{"moe_layers": [1, 2, 3, 4, 5, 6, 7, 8, 9], "normalize_top_k": true, "lr_router": 0.000222}
Below are experts of layer 4 (counted from 0) of a mixture-of-experts language model. Rows are named router (the router's row for the expert), gate (a neuron's input weights, with its number), up (a neuron's input weights, with its number) and show model dimensions 112-223. Each number is 50 + 15 x the weight over its row's rms, rounded and kept within 0 to 99.
Before each expert's rows: a language model's description of what the expert responds to. This comes from a sample of Wikipedia text that the model never trained on.

# expert 6
It responds to: Table cells, country codes. Word pieces and numbers inside sports and results tables, country codes and place words like USA, York, Carolina, plus percent signs.
router:74 55 51 51 64 23 44 72 39 66 28 45 04 46 29 58 50 09 62 55 46 26 35 38 70 48 42 37 21 44 34 55 75 40 30 56 49 36 56 37 50 34 71 45 73 58 50 62 69 54 52 26 56 86 57 65 58 28 45 48 33 38 19 44 49 42 67 69 51 58 57 51 26 43 54 36 56 70 57 46 46 39 41 68 54 57 67 48 22 39 25 53 77 47 59 16 55 50 51 45 50 54 40 50 64 78 62 38 42 65 63 48
gate0:31 37 64 46 50 33 43 46 60 43 44 58 27 66 46 77 42 40 48 67 72 30 52 30 84 64 55 29 38 26 52 65 47 39 38 24 56 59 39 60 72 43 41 58 52 55 38 38 85 54 32 66 31 67 41 56 62 63 69 53 25 30 41 54 58 44 86 45 44 51 47 53 34 37 46 52 23 60 60 47 55 61 39 64 75 21 43 52 60 45 33 59 43 36 71 32 40 51 47 42 39 52 53 66 52 37 48 48 25 71 52 14
up0:48 51 52 63 63 51 56 37 37 71 66 74 62 18 47 72 35 66 80 54 61 42 58 57 45 42 50 64 39 50 22 30 68 51 40 33 62 55 61 67 42 52 38 37 61 36 28 41 35 64 42 69 77 81 62 60 55 61 55 39 75 71 23 40 41 56 60 35 52 57 62 39 65 53 48 46 43 33 62 51 32 58 24 27 40 39 69 61 54 59 72 47 43 43 44 47 63 23 56 32 37 35 42 42 32 51 21 74 38 45 48 73

# expert 58
It responds to: Copulas and date digits. Linking verbs is, was, are, became, been, plus final digits of years in birth dates and film descriptions.
router:34 44 61 37 63 74 62 52 54 60 84 49 46 39 41 48 70 46 51 35 39 39 52 13 77 84 18 45 34 39 44 67 40 50 47 50 49 37 43 00 55 24 38 37 76 71 43 51 35 29 40 56 39 53 48 66 56 51 77 60 47 68 52 39 71 48 63 53 58 58 80 57 65 64 58 63 52 51 61 34 63 56 56 35 59 54 42 44 34 45 24 77 46 55 54 39 63 40 47 46 49 35 75 75 60 58 62 58 54 62 59 64
gate0:52 64 39 69 64 59 64 56 49 63 69 64 36 46 61 32 61 00 53 57 57 59 71 73 46 42 76 54 30 38 50 60 45 36 47 61 42 33 50 16 16 37 66 39 54 61 56 52 46 73 35 47 67 33 58 65 64 46 47 47 69 74 42 51 41 35 21 19 44 68 84 56 60 64 36 70 56 46 74 50 39 71 51 43 65 65 48 40 56 44 21 59 37 65 70 69 52 55 57 27 59 47 58 49 47 34 57 74 49 33 32 38
up0:52 35 70 52 75 50 63 44 80 39 48 57 51 44 57 50 43 54 00 50 26 35 72 33 34 49 59 78 43 27 45 62 41 29 56 60 56 66 37 60 54 33 17 47 82 54 43 46 41 45 55 46 60 10 39 59 32 57 42 33 46 41 60 61 58 55 52 34 79 28 69 56 45 33 66 01 49 66 48 63 45 87 52 53 41 50 48 13 57 58 27 53 55 59 73 24 78 53 62 30 67 63 45 16 62 61 55 45 45 52 46 61

# expert 52
It responds to: Periods and measurement units. Sentence-final periods, decimal points, and units or digits in geographic statistics like km², sq mi, ft, density, coordinates.
router:73 58 73 40 38 57 47 54 55 35 59 39 62 60 70 54 78 35 42 61 60 50 51 33 43 59 22 41 37 42 49 37 50 67 47 56 41 20 37 35 49 60 51 69 47 61 38 57 58 21 81 44 62 47 52 25 42 53 50 67 58 48 47 30 55 45 65 52 58 69 45 60 40 20 66 43 41 69 51 50 65 42 73 67 54 35 41 40 21 75 21 38 49 61 58 42 60 28 66 56 59 31 55 71 60 56 66 34 49 47 72 68
gate0:70 73 44 76 50 70 35 45 63 59 70 71 68 40 38 49 57 62 32 33 75 40 41 55 67 65 25 33 49 60 57 77 41 58 47 58 63 30 13 25 54 40 54 61 68 51 64 55 33 52 67 38 66 40 45 50 56 56 53 21 49 60 43 46 42 53 39 57 53 66 72 55 59 42 53 44 37 49 57 59 44 40 35 64 52 32 68 56 63 51 49 59 37 48 61 67 49 53 38 75 40 71 50 46 48 45 39 46 53 51 19 11
up0:34 38 56 38 38 53 35 29 79 36 57 64 39 54 42 43 31 39 48 52 47 55 40 61 31 53 53 43 45 52 58 66 54 63 54 58 34 45 27 38 37 44 48 33 59 71 48 49 47 46 25 67 61 68 51 51 56 09 60 41 42 45 51 35 40 52 56 56 24 43 39 15 59 61 38 47 22 58 75 35 77 31 63 39 32 60 50 50 52 38 36 49 61 23 38 52 23 63 40 59 45 40 75 39 40 54 55 62 53 55 27 56

# expert 33
It responds to: Word-initial prefixes. First piece of a split word, often Latinate prefixes or name starts, such as re, con, dis, De, Sa, vice-chairman.
router:72 48 71 50 75 65 46 45 48 54 77 40 45 36 32 50 54 52 34 65 34 53 51 65 59 67 53 34 50 28 82 37 74 70 57 49 22 47 24 33 67 35 55 68 58 53 30 48 37 54 56 26 50 30 59 38 51 76 48 38 38 00 43 39 61 23 66 67 50 73 35 48 52 39 31 60 51 72 57 30 54 55 61 29 84 60 66 40 40 49 30 36 87 39 36 27 46 48 57 53 59 48 35 49 39 84 64 37 71 45 69 50
gate0:71 36 46 72 64 40 68 56 44 43 63 51 45 64 34 28 54 63 48 66 57 46 69 62 26 54 32 48 52 39 68 36 65 70 38 75 28 76 33 57 43 29 62 22 45 72 42 42 44 48 73 47 37 38 60 42 24 37 41 46 62 17 42 58 50 46 66 73 61 63 39 62 67 55 37 50 34 73 10 02 33 62 36 77 68 42 62 45 52 44 27 41 48 38 49 23 14 16 77 29 64 63 55 56 70 58 70 30 67 59 53 41
up0:34 68 63 51 44 58 69 41 61 46 52 27 48 49 42 62 20 38 65 47 76 49 56 16 55 51 74 57 33 46 38 72 32 53 69 34 65 54 63 38 32 46 62 70 46 70 54 45 65 13 56 51 62 55 46 53 61 77 56 66 54 42 53 39 59 53 49 50 58 23 50 55 42 16 37 41 66 46 70 71 59 64 32 31 68 42 56 37 41 58 48 72 43 78 30 53 57 58 30 63 60 48 56 54 41 78 49 62 58 49 46 42

# expert 1
It responds to: Line breaks, heading marks. Line breaks and == heading markers around Wikipedia section titles, plus sentence-final periods and quote-period endings like ". and ).
router:45 70 62 71 68 46 67 48 63 58 66 55 50 47 45 74 74 48 57 44 14 38 59 41 50 48 64 37 57 48 08 47 54 66 55 55 29 47 36 28 23 47 58 64 46 63 44 58 76 39 69 39 63 86 69 45 35 47 53 50 38 30 45 58 55 41 47 57 70 80 49 48 31 42 52 48 40 37 52 31 53 24 73 39 52 53 38 65 35 56 40 38 42 60 42 33 56 27 58 37 33 39 45 27 51 46 64 34 59 71 77 49
gate0:30 84 55 20 32 46 49 40 38 48 43 35 67 60 29 47 50 59 50 58 59 50 59 40 23 50 41 41 40 23 19 71 22 66 19 40 42 56 59 25 49 45 37 39 56 61 49 55 66 29 54 53 55 72 39 36 48 71 51 62 44 44 48 49 68 52 39 43 65 76 70 58 43 56 67 75 60 52 32 31 57 40 69 63 46 63 36 60 20 42 20 61 26 40 51 35 58 64 53 56 49 51 62 75 76 69 69 52 34 40 60 43
up0:64 53 59 64 58 41 55 56 73 32 57 22 57 68 42 38 59 25 44 62 58 66 47 52 46 37 38 49 46 52 44 60 58 61 49 37 54 63 27 42 62 63 58 70 42 51 36 42 52 38 53 61 39 69 44 60 46 42 38 62 50 63 44 40 57 75 49 64 61 58 55 59 41 49 23 82 52 45 30 53 63 37 73 59 30 09 72 57 53 38 29 44 38 61 68 08 52 41 51 40 48 33 40 53 60 34 46 70 57 42 73 57

# expert 23
It responds to: Dates and time prepositions. Month names, day digits in dates, and temporal prepositions or adverbs like in, on, after, during, upon, earlier.
router:60 80 47 51 67 46 67 48 60 69 73 22 50 36 46 30 57 55 33 61 34 05 51 41 61 75 52 43 33 44 49 38 57 57 66 24 33 31 25 24 55 56 60 46 38 70 19 63 43 47 50 32 83 70 41 35 31 44 51 43 33 32 60 32 72 59 33 41 65 51 60 34 51 39 32 58 59 51 62 55 46 56 74 42 59 31 53 44 27 28 39 71 44 63 56 44 73 39 29 42 75 34 38 50 33 63 72 50 57 61 46 22
gate0:52 63 58 65 56 60 75 35 66 47 40 59 41 75 31 47 44 39 07 37 50 58 77 63 19 62 57 49 38 53 57 66 48 30 55 71 48 38 55 67 58 31 44 38 54 47 62 44 41 19 47 51 54 94 36 57 65 42 27 40 60 66 76 52 54 38 52 62 44 48 34 56 47 39 60 08 81 40 65 35 62 50 53 50 30 50 41 35 64 40 33 60 51 67 69 37 47 18 42 50 32 54 74 40 79 47 46 33 34 50 18 17
up0:64 63 59 59 76 45 81 49 30 45 51 42 31 45 54 68 44 15 36 49 47 60 52 43 47 56 66 39 43 24 55 45 48 45 37 35 19 27 45 58 50 55 35 51 39 18 61 54 20 50 41 53 49 76 45 78 39 39 52 36 52 65 47 44 59 15 47 49 66 67 42 74 57 33 41 14 85 40 77 58 64 51 57 54 26 37 63 60 61 55 68 65 43 35 56 19 47 79 70 33 55 60 60 42 62 60 56 31 63 47 50 76

# expert 42
It responds to: Personal names and endings. First names like John, William, Peter and final pieces of surnames or place names, such as -ius, -son, -ville, -ira.
router:66 58 56 58 53 53 48 51 48 74 48 49 19 44 50 59 81 38 41 27 40 38 59 12 45 40 48 25 61 34 34 37 60 80 37 60 35 37 36 48 21 49 57 57 58 69 61 59 51 55 42 32 50 64 63 74 43 41 51 75 57 47 44 45 37 41 69 94 47 75 46 50 30 46 45 67 56 62 55 18 38 47 79 36 32 42 41 64 33 37 47 70 86 42 58 44 64 49 32 23 64 37 74 58 36 53 81 38 58 61 70 44
gate0:33 64 78 64 70 36 48 76 56 55 56 60 47 36 52 50 50 64 61 59 87 54 37 75 56 59 54 39 34 61 66 51 99 84 56 49 44 55 53 41 39 49 64 40 66 39 32 66 48 45 61 48 49 46 59 53 76 45 48 59 53 81 22 60 47 22 47 33 57 45 38 16 49 47 39 41 38 75 55 25 44 48 37 31 39 71 61 44 59 36 65 63 47 42 23 50 36 61 46 40 61 16 61 59 37 43 53 40 61 58 55 59
up0:62 49 19 42 34 47 42 34 64 55 40 56 54 47 58 18 43 50 60 63 57 50 47 34 49 64 79 66 57 47 34 69 42 68 38 23 34 46 68 50 38 59 33 44 60 50 57 57 60 92 68 61 72 56 45 67 74 46 50 67 42 52 61 56 65 32 39 36 56 62 39 59 54 42 43 57 49 31 25 57 55 56 41 47 57 10 30 62 56 72 58 70 51 79 51 61 52 41 31 55 55 50 28 36 43 34 65 34 76 58 26 26

# expert 54
It responds to: Common nouns after determiners. Content nouns right after the, a or his, like line, work, art, music, football, success, plus plural s pieces.
router:36 49 57 21 43 67 81 64 60 48 56 52 34 45 52 60 55 38 54 45 66 41 65 12 68 90 69 62 53 38 64 51 51 59 59 60 55 48 55 32 67 49 64 56 42 50 25 43 77 36 80 56 57 50 69 28 57 33 54 41 42 60 63 50 76 45 68 66 36 25 47 37 78 44 67 63 56 47 44 35 59 41 61 49 58 49 69 10 12 36 42 49 62 49 52 43 76 41 51 29 66 54 65 35 45 59 72 38 68 80 86 51
gate0:52 44 64 44 44 39 74 62 54 52 40 33 54 52 68 65 36 52 66 39 44 40 27 25 56 66 25 71 27 63 58 56 34 50 16 66 48 69 25 51 48 45 72 34 62 43 52 51 60 38 45 46 42 61 33 52 27 65 64 59 46 70 50 65 40 52 49 56 75 27 57 29 49 55 46 45 36 72 38 72 43 43 32 66 11 54 43 18 26 26 28 50 43 65 33 70 39 49 25 24 43 48 49 31 38 41 62 55 48 29 23 26
up0:45 55 72 56 35 39 53 37 40 45 49 58 47 37 41 69 43 71 58 56 55 24 22 47 70 37 43 72 27 25 43 53 50 32 25 32 38 42 54 41 34 40 70 36 59 62 23 72 56 59 65 63 39 72 73 39 68 64 54 46 50 98 62 57 55 68 44 47 48 43 26 41 49 50 55 60 47 41 49 80 26 36 45 59 64 49 49 62 60 74 69 27 66 46 67 54 54 60 17 52 33 78 50 51 58 45 44 57 63 51 51 52

# expert 12
It responds to: Infobox fields, office titles. Line breaks and dashes in infobox field lists, office words like President, Minister, Council, and name or Latin endings such as -um, -os.
router:46 46 64 13 55 75 72 56 55 64 44 44 47 46 30 47 47 37 65 46 47 26 49 30 85 73 36 54 69 38 59 60 83 60 34 48 66 22 23 23 70 38 50 48 84 51 29 67 33 34 69 42 38 43 35 46 58 64 53 40 40 65 11 18 27 62 63 74 63 55 39 60 51 11 62 35 61 42 47 56 46 28 77 42 53 57 51 52 52 63 65 62 56 44 50 49 50 51 44 33 54 34 42 49 45 56 71 32 55 52 71 51
gate0:39 73 29 59 70 58 82 35 60 60 47 64 45 57 40 65 89 45 52 45 42 42 29 78 36 22 36 50 56 49 53 23 59 32 49 54 67 37 49 60 41 77 54 66 67 28 58 75 46 67 77 30 51 38 72 50 35 54 39 61 76 40 41 53 07 50 63 67 62 58 23 77 33 52 29 62 65 74 56 44 58 61 73 49 48 43 48 84 48 65 45 40 48 18 30 56 40 63 42 50 49 59 62 77 29 33 42 41 49 68 74 80
up0:47 63 21 43 65 18 68 71 50 35 31 54 58 77 63 20 57 68 53 42 39 47 37 26 24 74 43 69 67 51 46 29 67 25 40 45 52 55 72 41 38 64 78 67 85 47 52 47 28 53 57 53 63 71 26 57 65 51 28 39 45 15 35 47 68 65 33 56 51 63 39 64 43 63 68 58 49 59 24 29 63 48 66 65 30 50 46 45 39 12 45 58 41 52 68 20 60 27 67 72 61 53 38 50 32 61 54 36 70 38 43 44

# expert 59
It responds to: Personal first names. Given names and name pieces of people in lists and prose, such as John, Nick, Tom, Eli, plus apostrophes.
router:61 72 48 57 53 47 44 41 45 60 53 56 41 51 58 69 89 56 59 47 49 30 80 63 51 63 40 53 28 45 41 51 60 67 31 54 70 26 28 46 53 64 43 37 58 48 41 59 48 30 62 25 87 78 56 55 47 04 64 63 51 54 64 40 57 62 81 78 53 46 45 78 40 51 47 43 63 49 33 42 45 44 75 42 59 54 59 38 57 50 44 47 70 26 78 34 29 41 46 37 53 35 46 50 30 65 73 53 67 63 84 44
gate0:51 73 69 57 49 46 52 36 51 56 61 62 61 73 10 68 66 82 45 28 72 38 54 66 21 40 51 76 42 41 54 66 70 85 64 51 61 40 58 33 50 38 72 65 70 24 56 47 19 72 53 51 57 52 38 40 51 59 82 56 71 49 89 81 64 59 32 40 65 67 44 55 56 55 51 47 64 54 49 37 58 45 50 65 44 58 47 49 35 68 52 37 53 39 22 47 46 26 46 23 82 69 55 63 53 39 47 38 32 44 45 46
up0:30 51 66 46 68 65 62 47 26 49 36 46 73 65 59 49 45 57 25 45 52 37 54 43 38 45 35 78 47 38 64 77 68 56 61 72 62 40 42 92 62 44 71 64 38 55 69 48 53 60 43 35 57 38 34 51 50 78 65 29 53 56 66 74 33 40 31 91 59 55 37 45 58 70 49 65 74 73 35 55 53 53 59 52 59 48 47 61 53 64 51 37 57 34 46 32 48 16 47 41 45 12 66 65 27 55 49 45 39 75 32 47

# expert 60
It responds to: Clause-linking words. Commas, and, in, but, while, and pronouns he, she, they joining clauses, plus particles and nouns like out, back, off, home.
router:54 56 63 63 60 50 43 47 63 52 80 39 61 41 61 43 56 44 39 43 57 58 76 24 51 75 52 38 46 47 35 48 55 46 52 58 26 46 38 48 56 33 60 52 68 70 23 64 33 12 52 61 59 57 69 34 40 67 38 48 34 58 42 23 45 42 65 69 58 47 59 24 57 41 34 61 55 34 60 39 24 36 75 53 54 51 54 44 43 32 14 36 60 50 69 22 44 70 65 58 53 19 56 34 46 93 55 64 49 57 45 66
gate0:43 17 53 45 64 42 55 39 54 41 60 45 54 43 20 30 65 46 52 52 69 32 64 44 51 44 65 44 35 74 30 57 57 41 24 45 50 57 36 48 74 63 63 33 63 38 46 36 54 54 83 33 53 28 47 60 56 51 80 29 43 30 29 61 63 41 56 22 44 63 33 38 35 75 38 40 45 35 33 37 45 58 46 65 86 58 45 67 48 44 53 37 45 57 46 53 20 61 23 80 48 45 21 42 60 58 71 55 64 60 64 26
up0:41 43 55 31 38 76 31 56 73 50 37 70 76 45 46 37 68 54 41 37 66 32 43 54 54 52 43 24 78 29 38 54 43 48 48 42 78 89 73 51 29 33 52 38 41 62 67 45 43 51 12 66 44 70 45 40 53 46 32 32 53 70 37 49 75 43 55 67 43 39 47 48 30 56 52 52 51 57 64 32 74 70 56 41 53 15 54 55 48 44 50 41 88 49 36 63 63 48 38 35 53 64 47 38 52 68 42 68 49 21 75 56

# expert 9
It responds to: Section headings, descriptive nouns. Heading words and generic attribute nouns or adjectives in infobox or section labels and prose, such as General information, Premise, public, local, national.
router:53 56 90 37 55 72 89 38 63 56 49 45 29 20 41 40 43 35 28 47 53 31 92 62 62 67 43 32 40 44 62 53 62 80 60 51 49 29 50 37 38 22 37 65 51 70 43 77 43 27 59 22 55 66 36 34 25 70 44 42 48 50 53 64 43 59 54 72 73 62 25 53 37 40 38 73 48 39 41 49 63 61 66 46 99 64 60 67 39 48 66 34 61 55 48 08 39 34 64 40 54 29 54 72 50 68 45 11 51 64 58 62
gate0:61 30 44 26 92 27 52 46 65 45 16 64 37 33 39 26 43 45 52 37 34 51 49 47 47 56 91 65 40 57 74 60 50 77 32 63 85 64 21 52 52 30 39 42 56 43 55 49 56 55 55 49 44 64 47 75 33 62 55 60 54 70 72 58 59 60 51 31 57 45 70 55 25 63 44 42 62 32 47 60 26 43 54 36 41 63 33 66 44 17 52 41 33 49 68 37 74 26 47 42 46 21 52 54 69 57 41 43 43 56 74 52
up0:61 76 60 27 25 60 44 52 39 54 92 51 73 58 90 46 14 43 50 52 76 49 42 55 57 54 69 35 63 88 48 32 30 54 40 50 42 46 37 61 69 47 47 92 59 44 38 32 36 49 29 43 21 60 45 68 60 94 37 64 64 73 49 30 49 45 47 41 34 37 22 46 09 56 49 71 58 35 42 41 99 73 54 71 44 44 79 54 41 51 63 55 84 65 48 60 52 57 42 79 50 49 41 40 31 47 67 49 30 55 57 65

# expert 8
It responds to: Foreign name syllables. Word-piece syllables ending in a vowel inside foreign names and places, such as Ka, La, ba, ka and va in Drøbak or Brommapojkarna.
router:31 35 57 46 55 55 61 64 51 48 40 41 29 55 27 58 58 69 54 59 31 24 51 24 49 48 35 45 67 45 34 53 86 68 44 38 53 32 25 51 23 40 47 68 68 60 49 41 56 36 66 40 69 76 45 54 26 63 55 62 40 61 46 44 61 70 71 72 39 77 31 62 23 57 41 72 84 66 35 34 43 48 53 59 78 38 43 56 19 50 46 44 53 67 74 44 45 40 48 26 44 57 58 59 58 49 75 43 61 46 75 60
gate0:12 61 54 53 38 59 45 48 53 31 51 59 84 26 37 62 60 38 67 83 57 25 46 41 40 63 48 64 66 36 65 57 65 30 32 49 31 63 57 42 36 67 64 40 74 45 61 46 47 39 52 18 49 21 72 68 36 69 63 55 38 39 36 46 46 23 50 42 41 38 47 46 42 48 46 67 67 39 49 64 27 43 58 86 31 19 58 54 26 30 45 44 28 70 54 43 81 62 43 45 61 35 62 52 73 53 68 41 36 55 56 54
up0:49 60 28 65 24 58 40 66 17 30 64 66 21 47 55 54 38 53 46 41 31 73 32 20 51 41 74 42 32 52 73 55 57 48 58 56 26 51 48 29 57 99 39 66 63 64 23 47 50 46 63 69 63 50 47 32 41 35 48 37 22 65 69 55 70 72 81 62 52 43 75 20 55 48 63 60 87 49 42 76 46 52 50 53 52 47 29 29 69 47 46 29 34 59 48 38 39 58 52 29 61 83 34 52 59 39 59 65 34 50 38 54

# expert 45
It responds to: Mid-word consonant fragments. Short consonant-led fragments inside or starting ordinary words, such as P, L, c, ri in territorial, garrison, oncology.
router:54 54 66 51 46 55 73 53 45 56 55 22 55 70 41 61 69 34 68 65 43 10 40 08 38 52 52 48 76 47 54 42 62 43 53 33 62 63 27 31 52 48 84 68 61 47 38 59 58 52 62 35 47 52 41 45 24 41 60 55 68 11 35 55 60 37 70 53 41 78 47 51 57 46 35 51 30 46 50 32 56 57 50 49 55 60 59 31 13 47 53 31 62 60 33 40 57 53 54 45 37 43 38 61 38 71 59 58 43 41 81 62
gate0:45 46 52 43 49 58 60 48 36 57 21 61 42 47 54 34 60 66 54 46 59 28 34 62 27 43 56 57 10 55 49 47 44 69 60 58 39 48 55 57 70 63 55 63 75 61 57 47 28 40 47 58 57 55 23 57 57 61 42 78 43 17 54 75 00 44 46 59 53 72 46 36 22 28 50 69 59 56 41 39 35 61 68 47 27 29 36 49 56 48 68 42 66 50 44 47 64 39 65 46 52 69 65 56 66 49 42 76 58 56 28 59
up0:60 72 36 33 55 50 78 33 49 46 44 43 52 59 56 51 44 68 35 62 61 49 49 61 58 24 62 25 84 54 48 86 58 64 40 54 37 86 16 39 35 75 65 31 48 37 41 31 40 41 53 73 56 55 43 26 56 61 39 49 45 54 60 48 58 68 10 45 38 43 52 40 51 49 59 58 49 48 39 59 41 58 40 45 57 39 47 65 41 42 40 81 32 59 55 57 47 60 39 33 62 59 46 47 32 39 46 15 44 26 74 70

# expert 28
It responds to: Year and number digits. Inner digits of years and numbers, especially 0, 1, 2 and 9, as in 2011, 2001 and 100.
router:68 69 66 25 44 53 76 65 54 55 79 36 73 40 38 31 67 38 58 70 31 37 56 38 75 59 43 29 38 39 37 60 59 65 51 37 59 35 23 00 38 30 37 50 53 72 45 60 43 32 65 37 70 37 68 40 33 54 82 45 78 50 44 42 55 67 51 68 44 53 48 63 31 46 65 63 69 66 42 28 45 54 60 46 77 58 46 27 47 35 35 44 53 39 54 42 62 15 47 30 66 48 43 66 65 99 47 33 46 47 70 55
gate0:25 37 53 51 46 62 38 69 38 83 68 55 63 47 36 69 82 20 48 60 51 46 40 30 57 53 41 44 58 55 63 41 34 59 82 47 57 16 60 40 58 30 01 73 37 43 66 71 39 83 66 61 38 54 61 49 47 31 57 50 42 37 14 24 35 57 53 41 58 52 34 56 29 68 61 26 61 42 29 83 53 77 13 76 38 62 73 52 45 53 35 61 54 57 51 53 50 42 39 38 42 37 63 57 33 76 34 58 81 34 43 76
up0:38 43 41 26 48 56 49 39 77 33 69 33 40 73 54 64 48 56 51 24 57 51 55 44 47 35 32 29 72 45 32 41 48 54 38 37 37 48 56 35 78 70 56 69 47 53 57 30 47 47 53 63 63 32 51 44 22 43 41 50 74 41 94 79 67 59 82 57 30 56 77 55 75 38 36 54 43 64 22 57 40 39 44 55 71 34 26 65 51 49 55 77 56 54 57 56 58 62 38 47 45 32 50 42 79 42 55 57 45 65 74 38

# expert 32
It responds to: Noun endings and nouns. Final pieces of nouns, such as plural s, -ity, -ation and -ry in chemistry, and common nouns like University, government, city, football.
router:42 55 58 54 65 58 54 34 63 51 37 47 63 46 59 67 49 57 28 57 08 31 61 17 60 48 44 52 36 28 36 56 51 74 36 58 29 33 53 39 56 37 54 58 90 70 27 70 61 16 68 30 54 62 61 59 34 54 61 51 42 43 39 52 48 22 57 68 61 48 39 50 36 25 58 49 70 28 51 35 48 49 64 43 59 54 44 45 23 69 39 70 68 71 63 26 41 26 64 34 70 38 71 30 72 70 50 29 56 64 49 46
gate0:52 27 73 62 44 62 56 26 46 92 72 65 57 87 60 43 40 63 66 63 60 54 61 84 17 53 41 47 51 54 28 84 42 40 70 30 48 55 33 52 73 49 59 54 53 48 41 57 27 48 42 34 44 71 49 77 18 52 54 37 72 73 31 50 31 41 71 56 56 59 75 59 60 63 32 56 25 46 71 52 48 80 23 40 51 38 28 38 29 52 54 65 49 58 71 45 46 53 18 45 75 34 29 55 48 65 18 66 19 50 53 38
up0:29 61 25 69 57 52 37 36 39 32 41 43 11 26 53 44 56 47 54 22 32 64 51 52 49 51 70 62 80 14 60 31 76 57 52 41 75 45 71 39 52 45 57 50 66 47 51 42 53 57 49 76 53 29 65 15 74 47 54 33 44 47 69 40 52 70 30 42 44 42 36 31 47 20 81 54 73 39 60 61 66 52 70 46 47 66 52 56 67 64 63 42 33 55 35 67 47 46 64 56 31 35 53 50 51 58 54 62 76 39 60 48

# expert 44
It responds to: Counts and numerals. Quantity words like some, many, several, two and three, "a number of", and digits of years and scores in tables.
router:61 38 69 52 57 47 52 50 60 77 56 43 78 36 35 68 78 67 48 37 50 35 46 27 45 67 58 39 30 38 47 57 78 36 60 41 48 43 32 36 32 50 64 64 60 66 39 80 62 33 53 59 87 49 60 47 58 53 50 54 67 65 28 12 55 42 63 68 62 51 43 65 36 39 74 41 52 51 66 38 29 36 57 44 76 48 64 37 38 29 68 48 47 45 51 42 90 47 48 51 70 43 64 38 49 64 56 58 69 73 62 41
gate0:64 32 55 54 13 64 70 53 42 52 84 47 59 48 71 41 70 45 65 40 65 60 71 84 60 26 35 38 41 59 50 28 66 52 53 42 59 61 61 71 67 46 49 54 60 33 35 58 47 45 37 31 51 36 20 46 41 62 32 23 32 24 42 39 58 57 74 61 24 39 24 58 65 74 36 53 69 37 40 66 50 21 54 29 76 43 74 46 58 24 58 47 35 36 50 39 41 66 52 27 42 33 54 65 65 65 62 29 44 47 53 61
up0:60 29 63 38 42 49 64 85 63 66 32 29 51 34 80 49 57 65 48 43 76 21 57 37 53 31 55 60 64 78 30 44 59 51 50 60 35 54 67 79 62 92 58 65 47 36 48 37 33 51 49 47 53 38 64 51 62 42 36 39 50 70 53 39 55 16 48 54 57 52 20 50 45 46 49 64 54 60 69 57 46 67 31 49 66 36 48 37 66 41 60 24 73 29 32 52 35 57 66 62 28 45 52 60 31 55 52 60 19 64 59 49

# expert 27
It responds to: Infobox line breaks. Line breaks and fields in infoboxes and geography data, such as km, UTC offsets, coordinate degrees, and name starts like San, Ma.
router:43 60 72 51 27 66 42 51 56 57 72 42 40 30 48 47 53 29 68 48 44 36 68 38 60 59 36 31 49 25 43 50 64 80 64 34 34 28 47 27 40 37 48 82 64 48 27 65 35 29 51 52 56 61 47 46 65 55 59 59 42 49 23 29 33 46 84 40 61 64 55 62 64 45 61 39 66 43 68 48 78 47 86 56 52 58 61 33 35 55 51 30 70 60 28 35 68 46 62 36 55 50 57 55 63 72 71 65 60 65 87 65
gate0:70 73 65 49 36 62 67 45 42 55 59 43 51 54 48 45 55 60 64 46 46 67 75 67 49 29 60 32 77 36 55 35 46 70 81 48 06 54 35 23 63 54 49 63 46 43 66 58 64 64 65 48 00 67 60 50 23 68 32 29 53 42 63 41 54 40 63 57 47 62 61 51 36 29 38 55 50 42 50 50 64 61 58 40 58 85 65 40 46 48 56 36 59 63 61 19 40 37 21 53 58 33 43 26 43 42 54 65 38 22 72 52
up0:47 36 47 58 31 70 45 58 40 38 53 68 62 26 30 55 40 58 57 30 43 68 38 44 59 78 49 61 43 30 34 38 24 39 57 47 64 53 55 38 61 60 54 50 58 23 66 42 57 38 53 60 54 38 27 29 69 51 18 57 33 84 31 85 60 51 82 46 71 60 78 51 73 45 54 50 49 40 69 23 52 43 63 54 80 55 41 58 72 40 48 76 55 77 34 51 55 35 88 42 28 46 46 58 48 71 29 55 73 67 58 41

# expert 35
It responds to: Infobox field labels. Line breaks, hyphens, colons and label words in infobox-style lists, such as Born, Genus, Location, Preceded by, JSmol):.
router:80 45 76 52 63 50 74 60 62 54 44 32 22 47 46 63 45 35 53 68 33 51 75 13 41 71 50 55 45 41 82 57 19 60 45 63 53 18 35 27 58 27 57 64 75 49 43 68 66 31 53 48 57 60 46 47 28 55 42 53 43 49 45 55 41 46 52 71 59 56 27 49 58 41 19 52 50 40 63 34 26 13 80 27 69 52 52 64 55 45 68 23 85 65 37 59 59 18 56 45 63 40 54 61 37 44 59 65 42 67 77 61
gate0:62 70 51 36 40 49 50 37 62 68 57 63 41 16 51 33 57 57 55 59 60 66 45 39 37 52 36 59 29 60 44 51 40 54 63 82 49 57 38 32 45 42 63 20 36 69 83 61 65 45 42 64 58 47 45 44 28 40 43 49 46 33 46 63 65 52 73 38 52 67 20 56 53 55 53 67 50 25 54 45 42 55 17 44 82 81 40 31 40 32 74 59 58 48 75 61 53 34 63 36 41 42 64 34 66 78 40 41 55 62 58 14
up0:58 66 27 40 59 14 39 46 68 50 50 61 54 52 52 60 74 48 55 51 55 49 44 43 75 34 61 66 71 39 29 38 38 44 32 39 56 61 65 60 26 39 27 63 63 57 66 60 61 28 41 74 57 53 65 75 47 64 47 61 70 63 65 25 42 41 31 40 29 71 63 44 29 67 49 42 36 69 55 41 57 40 40 56 42 49 39 40 36 49 29 58 77 37 42 24 30 49 11 53 48 51 38 33 23 40 50 31 62 28 32 50

# expert 10
It responds to: Mid-word syllable pieces. Short syllable fragments inside longer or foreign words, species names and names, such as helic-op-ter, hap-lo-types, Intramu-ro-s.
router:40 51 46 51 45 78 77 75 38 36 44 40 42 49 61 58 56 43 48 34 50 39 41 47 77 79 63 43 48 56 55 49 59 74 34 37 47 45 31 44 52 20 53 43 84 50 65 61 37 48 35 62 41 47 59 50 20 72 77 72 24 39 40 35 41 53 60 48 42 77 38 36 50 35 44 81 42 79 37 42 45 23 49 39 69 42 38 54 24 25 48 75 66 60 67 51 61 43 32 26 55 42 69 56 70 40 73 50 58 62 64 76
gate0:45 51 30 46 72 36 64 48 30 47 73 64 70 37 32 68 36 44 63 44 60 55 75 33 56 56 60 55 64 74 62 57 34 28 34 65 64 56 69 27 65 57 59 52 51 60 52 56 39 71 45 36 45 59 10 53 40 62 47 51 73 42 55 42 11 43 51 83 37 78 54 33 50 41 83 37 39 53 66 50 49 24 59 25 48 46 50 49 65 49 47 52 61 52 50 65 46 78 25 47 45 31 76 77 50 61 56 44 32 42 45 63
up0:20 36 27 19 64 72 17 44 38 71 75 52 67 40 61 77 54 53 39 49 56 35 54 30 69 30 62 48 51 50 44 58 41 51 56 26 66 32 39 49 62 30 77 67 46 50 61 49 72 51 52 46 16 61 59 71 40 39 52 39 55 42 45 54 24 58 41 64 39 69 47 50 29 74 75 90 40 26 63 59 50 59 30 30 33 43 58 53 67 55 58 25 49 60 46 50 48 45 44 34 36 67 50 66 56 63 45 69 59 63 44 70